{
  "d_model": 192,
  "activation": "swiglu",
  "normalize_top_k": true,
  "n_groups": 8,
  "groups_per_token": 4,
  "lr_router": 0.000633,
  "tie_embeddings": false,
  "optimizer": "soap_variant",
  "lr": 0.00435,
  "grad_clip": 1.0,
  "train_tokens": 428500000,
  "steps": 4686,
  "dataset": "wikipedia_en"
}
Below are experts of layer 4 (counted from 0) of a mixture-of-experts language model. Rows are named router (the router's row for the expert) and show model dimensions 0-191. Each number is 50 + 10 x the weight over its row's rms, rounded and kept within 0 to 99.
After each expert's rows: "gets" lists some tokens that make up at least twice as much of what it gets as of all text. This comes from a sample of Wikipedia text that the model never trained on. Tokens count by the router's weight.

# expert 60
router:54 31 57 41 43 36 39 43 57 56 23 67 47 39 61 54 57 45 55 49 54 51 49 55 34 60 49 51 61 56 76 48 61 65 29 56 65 50 59 64 53 40 37 55 46 71 59 47 41 39 47 50 45 31 37 69 44 54 51 51 59 38 42 53 65 51 54 50 64 49 68 56 40 61 48 52 59 47 52 47 39 49 51 47 63 54 44 49 38 46 54 53 68 58 47 51 61 49 70 60 59 59 56 61 42 57 64 55 52 56 51 40 47 35 37 30 51 48 50 52 46 65 63 59 43 33 42 67 40 50 41 37 43 54 55 61 53 62 56 48 46 49 44 39 50 42 46 52 64 53 53 34 49 47 77 48 68 36 54 41 30 58 39 61 55 47 51 31 40 49 42 57 53 55 56 40 63 54 45 46 43 58 38 48 74 56 61 61 54 71 67 49
gets: " ", "_{", " $", " £", "$", " #"

# expert 26
router:65 35 57 40 44 46 52 52 51 60 35 56 49 49 42 51 58 52 62 29 52 42 46 57 44 73 41 45 74 59 54 40 45 43 36 50 55 52 48 56 50 40 67 37 41 55 55 33 52 50 44 68 54 34 54 72 36 38 39 52 56 43 47 70 45 42 33 57 64 68 55 47 43 45 59 61 57 28 52 61 47 55 56 48 35 49 48 45 48 47 47 65 50 55 50 52 47 37 48 61 48 60 58 49 44 47 67 73 50 56 44 38 30 59 37 41 34 53 67 48 47 56 43 71 57 48 47 50 47 48 44 48 48 51 45 59 53 57 43 50 48 55 34 55 31 44 44 57 74 51 47 50 41 46 47 38 48 56 60 47 31 46 58 54 36 71 50 38 39 45 50 70 45 53 51 47 50 21 51 70 37 37 46 45 51 56 61 66 67 56 43 37
gets: " |", "|", ";", " October", " May", " March"

# expert 33
router:62 40 56 53 43 53 53 54 42 52 25 74 56 58 40 41 57 55 39 33 37 38 40 42 52 56 56 61 69 59 74 52 51 53 44 54 60 45 41 56 47 39 37 59 49 59 61 35 54 46 47 49 52 43 32 57 41 51 42 51 66 58 65 64 64 41 48 56 61 62 51 52 37 56 39 60 51 52 55 42 50 61 41 52 48 44 47 57 69 50 37 49 46 48 52 43 53 61 59 45 48 53 49 42 40 51 51 60 44 64 62 23 48 43 44 40 44 49 47 55 50 52 58 91 53 41 54 49 62 47 36 47 50 65 42 54 46 50 31 45 47 43 50 45 48 53 39 43 55 61 59 44 30 61 66 49 70 41 61 47 45 60 55 68 53 59 47 45 24 48 56 65 61 46 63 59 43 39 54 58 46 41 65 49 58 54 46 78 53 58 66 38
gets: "0", "9", "1", "2", "8", "7"

# expert 5
router:49 36 66 45 56 52 56 53 46 57 36 69 53 36 60 51 50 54 53 42 48 50 54 64 40 50 43 56 55 56 51 44 37 37 38 52 63 60 37 52 46 46 48 31 43 58 55 46 50 35 55 50 42 56 63 49 51 52 36 44 56 41 55 53 67 26 48 72 50 76 44 52 48 60 43 58 51 35 54 49 35 46 53 52 40 52 41 53 59 58 43 48 44 42 53 48 51 61 61 57 49 67 46 48 48 40 58 64 60 61 57 41 36 43 49 45 44 64 45 52 58 58 53 66 64 42 58 30 31 53 41 36 51 88 38 63 43 54 35 31 45 68 25 36 40 32 54 37 67 65 52 40 47 66 56 44 54 34 45 50 41 53 54 54 40 59 51 50 46 48 42 51 58 40 53 54 54 33 57 71 41 55 52 39 42 61 58 66 58 59 53 36
gets: "0", "9", "6", "5", "7", "3"

# expert 32
router:69 35 50 55 44 52 52 45 46 53 36 54 44 38 55 66 56 31 46 48 35 34 49 53 43 63 33 48 51 65 67 67 49 47 34 52 55 59 42 66 42 65 35 61 41 65 59 40 33 42 37 39 37 29 40 63 53 55 38 53 44 54 51 72 55 46 53 53 67 50 63 47 50 53 62 56 50 33 68 37 61 42 64 47 54 51 44 30 50 50 50 63 54 45 54 46 50 49 77 60 52 57 54 40 28 44 62 51 54 67 71 45 51 40 41 36 39 55 54 58 59 54 61 65 64 57 39 31 46 47 51 50 42 42 38 59 54 60 51 39 45 55 56 40 47 47 38 53 36 53 54 34 32 48 70 50 47 46 55 55 37 57 50 45 39 46 63 41 36 47 42 54 55 53 40 52 49 44 63 57 45 41 59 39 66 57 55 53 51 67 59 38
gets: " ", " (", " +", " .", " $", " ±"

# expert 10
router:69 32 44 50 44 47 68 46 45 53 46 59 53 49 88 48 51 36 30 46 32 41 34 53 49 61 47 49 53 65 58 45 46 46 39 22 57 63 46 46 47 54 54 50 54 64 45 40 45 45 41 55 30 28 52 63 49 72 45 61 42 39 44 53 72 47 24 51 67 60 67 53 58 66 49 59 43 46 72 27 47 44 34 49 61 53 52 34 47 64 47 41 57 36 69 46 48 49 59 51 44 55 57 59 35 54 52 54 52 53 41 45 39 48 46 44 54 63 47 64 55 49 50 54 48 55 46 47 34 49 42 57 53 64 53 59 48 46 52 47 57 61 32 38 36 49 48 44 60 65 51 35 44 59 52 36 39 53 43 49 56 51 55 68 36 62 49 57 44 47 48 51 56 46 40 45 42 42 39 56 49 52 39 36 57 68 56 60 48 57 55 38
gets: " by", " with", " for", " of", " to", " from"

# expert 6
router:58 29 51 46 44 39 69 44 52 55 44 70 58 56 61 56 43 51 49 47 46 59 58 40 40 55 40 56 67 71 64 39 43 47 37 62 70 60 58 54 27 48 54 44 40 65 52 53 47 54 50 59 45 40 48 58 48 43 45 62 52 60 63 67 54 39 45 51 61 56 41 65 47 77 53 57 56 52 66 36 38 48 47 41 49 52 41 31 54 68 61 60 44 38 48 63 50 51 55 66 52 62 54 57 40 43 50 62 46 53 44 43 49 48 43 40 43 61 50 54 46 49 51 67 45 36 59 60 53 65 30 35 50 58 35 65 51 55 31 36 42 57 37 52 40 49 40 33 51 75 45 47 57 43 61 37 68 45 48 51 47 62 66 45 34 49 54 48 47 55 31 64 54 49 40 50 41 51 59 67 34 54 51 42 43 68 48 64 54 54 66 51
gets: ".", ",", ".\n\n", ").", "\".", " but"

# expert 36
router:57 32 51 51 52 55 59 35 54 59 38 67 49 29 58 54 42 49 39 44 45 53 38 51 36 46 37 53 48 68 53 41 51 52 36 51 60 62 50 51 57 50 43 53 45 67 78 40 62 44 54 64 54 43 48 70 48 51 39 38 52 33 49 58 64 43 60 59 52 57 44 52 36 50 52 61 41 34 58 38 46 45 60 45 53 49 38 32 49 51 51 56 41 32 42 56 60 39 58 56 63 55 54 52 50 38 53 55 68 29 56 47 45 49 45 29 53 53 52 57 56 65 57 59 50 60 48 62 48 69 43 35 53 47 22 63 68 52 44 49 57 66 54 46 33 46 33 40 56 56 57 44 28 70 48 42 42 54 55 70 45 54 58 60 47 60 58 30 36 48 35 67 54 51 49 46 65 46 44 59 44 38 51 49 52 57 38 71 53 58 55 39
gets: " as", " that", " |", " where", " As", " when"

# expert 15
router:57 24 51 49 33 51 58 42 57 57 47 61 58 34 59 47 49 58 50 45 57 38 44 66 37 55 31 49 51 62 49 61 46 52 42 47 58 62 41 58 41 51 58 50 43 49 59 42 63 40 51 41 44 32 47 44 24 63 49 55 46 45 47 77 52 38 44 58 66 56 50 53 47 48 51 54 45 37 49 65 41 59 56 41 56 36 45 40 52 47 67 64 57 44 50 56 43 44 63 51 50 64 58 43 40 48 48 68 57 64 57 43 35 41 50 44 53 66 58 74 50 65 38 52 43 50 40 52 62 66 56 51 46 63 57 53 55 58 40 32 31 52 51 47 28 43 40 44 65 48 58 46 44 43 60 50 55 45 54 56 46 48 56 46 65 67 55 48 34 22 38 56 52 46 52 52 50 53 31 66 43 47 61 32 47 85 53 52 60 65 51 35
gets: " |", "|", ";", "-", " –", ":"

# expert 23
router:51 32 49 39 25 50 67 37 55 53 44 41 44 31 51 70 43 52 51 27 49 47 54 50 47 46 48 55 50 61 72 61 53 59 32 59 47 43 46 60 22 49 44 53 42 50 71 52 42 46 45 46 44 46 44 45 40 51 63 51 56 59 70 54 64 29 56 58 62 57 46 61 38 66 44 56 56 49 48 38 52 24 60 48 48 44 50 42 49 57 38 50 49 49 44 42 54 43 53 55 58 57 63 51 50 39 38 47 41 48 66 42 50 51 52 49 39 55 57 52 59 59 48 46 52 51 42 33 58 59 47 22 50 71 41 49 48 47 46 49 56 50 17 54 44 55 46 30 59 49 52 30 40 64 68 39 57 50 67 57 43 53 57 47 48 68 43 46 52 35 46 55 58 48 40 56 52 27 44 47 49 50 55 42 44 68 56 66 71 59 51 42
gets: ",", "),", ";", "\",", ")", ");"

# expert 30
router:57 28 53 47 49 40 64 43 58 64 33 71 57 42 56 59 40 57 48 41 47 48 48 46 40 60 34 46 60 65 63 60 43 51 29 49 60 54 51 54 44 42 46 46 40 64 64 41 53 37 45 55 40 43 53 70 46 42 44 48 55 54 57 60 63 31 41 61 58 62 52 58 41 59 42 59 50 36 55 50 45 35 52 45 55 38 43 39 57 61 56 60 51 38 52 44 53 55 67 55 61 62 58 56 47 47 57 68 48 55 63 36 36 38 30 36 43 64 62 49 45 55 62 64 55 40 47 50 48 57 40 36 50 60 37 64 56 49 33 36 50 66 37 32 35 43 39 40 61 63 55 37 37 64 60 43 52 46 52 44 33 50 58 55 35 62 58 42 39 46 40 64 61 54 46 56 56 34 57 61 39 39 55 40 58 65 57 70 65 58 64 34
gets: ")", " ", " in", "%", "–", " to"

# expert 37
router:62 31 51 36 47 44 52 45 54 52 08 59 64 41 61 53 45 50 51 26 43 46 51 47 52 79 38 52 70 60 57 50 47 39 42 37 58 51 36 53 44 53 58 51 41 52 70 35 49 44 46 46 38 36 44 67 58 39 41 40 47 61 59 69 54 52 42 51 60 67 46 37 49 44 50 65 42 46 46 49 48 45 63 52 45 49 47 46 46 50 56 47 66 45 46 38 54 55 56 58 58 54 52 40 36 52 63 64 57 49 63 43 34 53 47 38 46 61 59 46 54 58 69 49 42 54 39 42 55 41 46 42 42 45 51 58 36 49 35 35 50 71 40 50 41 44 44 54 39 58 42 49 42 48 60 40 56 57 44 58 44 50 40 61 46 51 66 52 42 36 40 49 50 39 47 52 58 43 26 57 39 57 74 57 48 75 74 59 57 56 62 41
gets: " the", " a", " The", " an", "The", " this"

# expert 34
router:68 26 57 47 37 39 44 41 49 52 51 69 57 47 46 54 38 34 49 40 43 34 25 44 42 57 54 37 53 77 59 52 52 51 43 56 52 59 31 47 47 39 46 43 43 58 48 34 39 48 61 48 39 32 50 66 38 50 51 44 58 57 31 51 60 41 53 41 57 64 47 60 50 56 44 54 58 39 56 37 50 52 73 46 55 51 57 46 54 43 56 55 49 48 64 55 55 55 45 63 43 62 43 50 48 41 58 65 49 40 47 44 32 56 41 32 63 53 50 48 46 51 65 67 46 48 54 41 54 29 43 51 52 68 40 60 62 64 43 45 51 51 39 25 35 41 48 37 66 60 47 23 43 55 54 51 42 51 65 44 45 69 49 50 53 54 63 50 44 47 46 65 53 48 49 48 62 43 51 60 33 40 55 58 56 77 60 42 67 45 60 35
gets: ".\n\n", ".", "\n", "\n\n", "==\n", ".\n"

# expert 63
router:59 29 57 50 47 39 65 45 50 67 32 71 54 38 58 56 41 55 45 38 49 46 46 49 40 53 34 50 62 60 62 58 42 49 33 46 56 55 46 55 43 40 48 53 47 65 64 41 55 34 48 56 37 45 54 66 50 45 44 51 55 53 58 60 66 31 44 59 63 59 48 55 38 61 44 56 47 35 56 46 45 36 50 48 61 37 42 35 59 61 54 52 48 37 57 46 58 54 65 55 58 58 57 57 47 47 60 70 52 55 59 36 41 40 31 34 41 64 63 53 42 51 67 66 48 42 57 51 49 55 39 35 54 64 35 59 53 52 35 38 49 62 34 36 35 38 38 41 63 69 52 39 38 62 57 42 54 48 56 45 35 52 54 54 34 59 56 38 36 46 41 62 56 54 45 56 58 31 56 64 37 45 56 42 56 63 54 70 65 62 64 35
gets: "0", " —", " of", "3", " with", "=="

# expert 18
router:53 34 59 45 55 31 67 40 52 56 41 54 60 46 53 42 37 54 47 49 43 41 37 48 48 50 49 48 64 63 58 60 50 39 35 54 56 45 53 59 30 38 55 55 42 59 53 45 50 42 56 42 47 47 57 50 50 56 43 45 51 44 62 62 65 39 43 60 61 72 55 57 38 51 39 42 45 45 51 41 47 47 49 41 57 52 55 49 50 45 43 68 45 31 53 64 56 59 62 53 49 53 46 47 40 55 61 66 57 72 56 48 31 46 32 40 57 56 62 49 53 50 28 75 59 47 52 58 65 51 56 27 63 70 30 67 53 48 24 36 35 48 54 40 34 34 49 44 46 54 37 40 44 60 64 45 44 50 62 38 39 47 43 69 40 56 48 35 34 45 53 67 47 39 45 64 48 49 42 68 32 32 53 42 47 56 48 54 62 65 52 43
gets: "0", "5", "4", "8", "7", "6"

# expert 0
router:51 27 50 38 41 37 64 44 46 48 27 50 44 53 47 56 46 56 41 57 54 48 42 51 54 63 46 46 40 63 56 47 62 51 40 32 45 57 43 65 52 60 48 44 40 56 57 39 60 34 67 64 48 36 43 54 58 54 42 53 59 60 71 56 64 39 40 62 66 47 47 57 45 49 66 44 41 43 68 52 46 57 55 40 60 48 51 40 42 62 44 47 53 51 62 51 65 52 55 51 65 48 48 58 36 43 47 70 47 52 43 39 36 44 45 44 49 64 45 54 55 49 48 54 66 45 37 49 28 66 52 45 56 71 40 57 41 48 42 40 44 71 49 46 30 34 50 61 45 52 57 51 38 58 56 43 54 43 51 47 43 39 68 54 24 57 44 53 52 33 39 59 56 49 59 39 55 42 35 55 43 32 67 48 59 89 63 60 58 57 45 50
gets: " in", " on", " at", " from", " In", "In"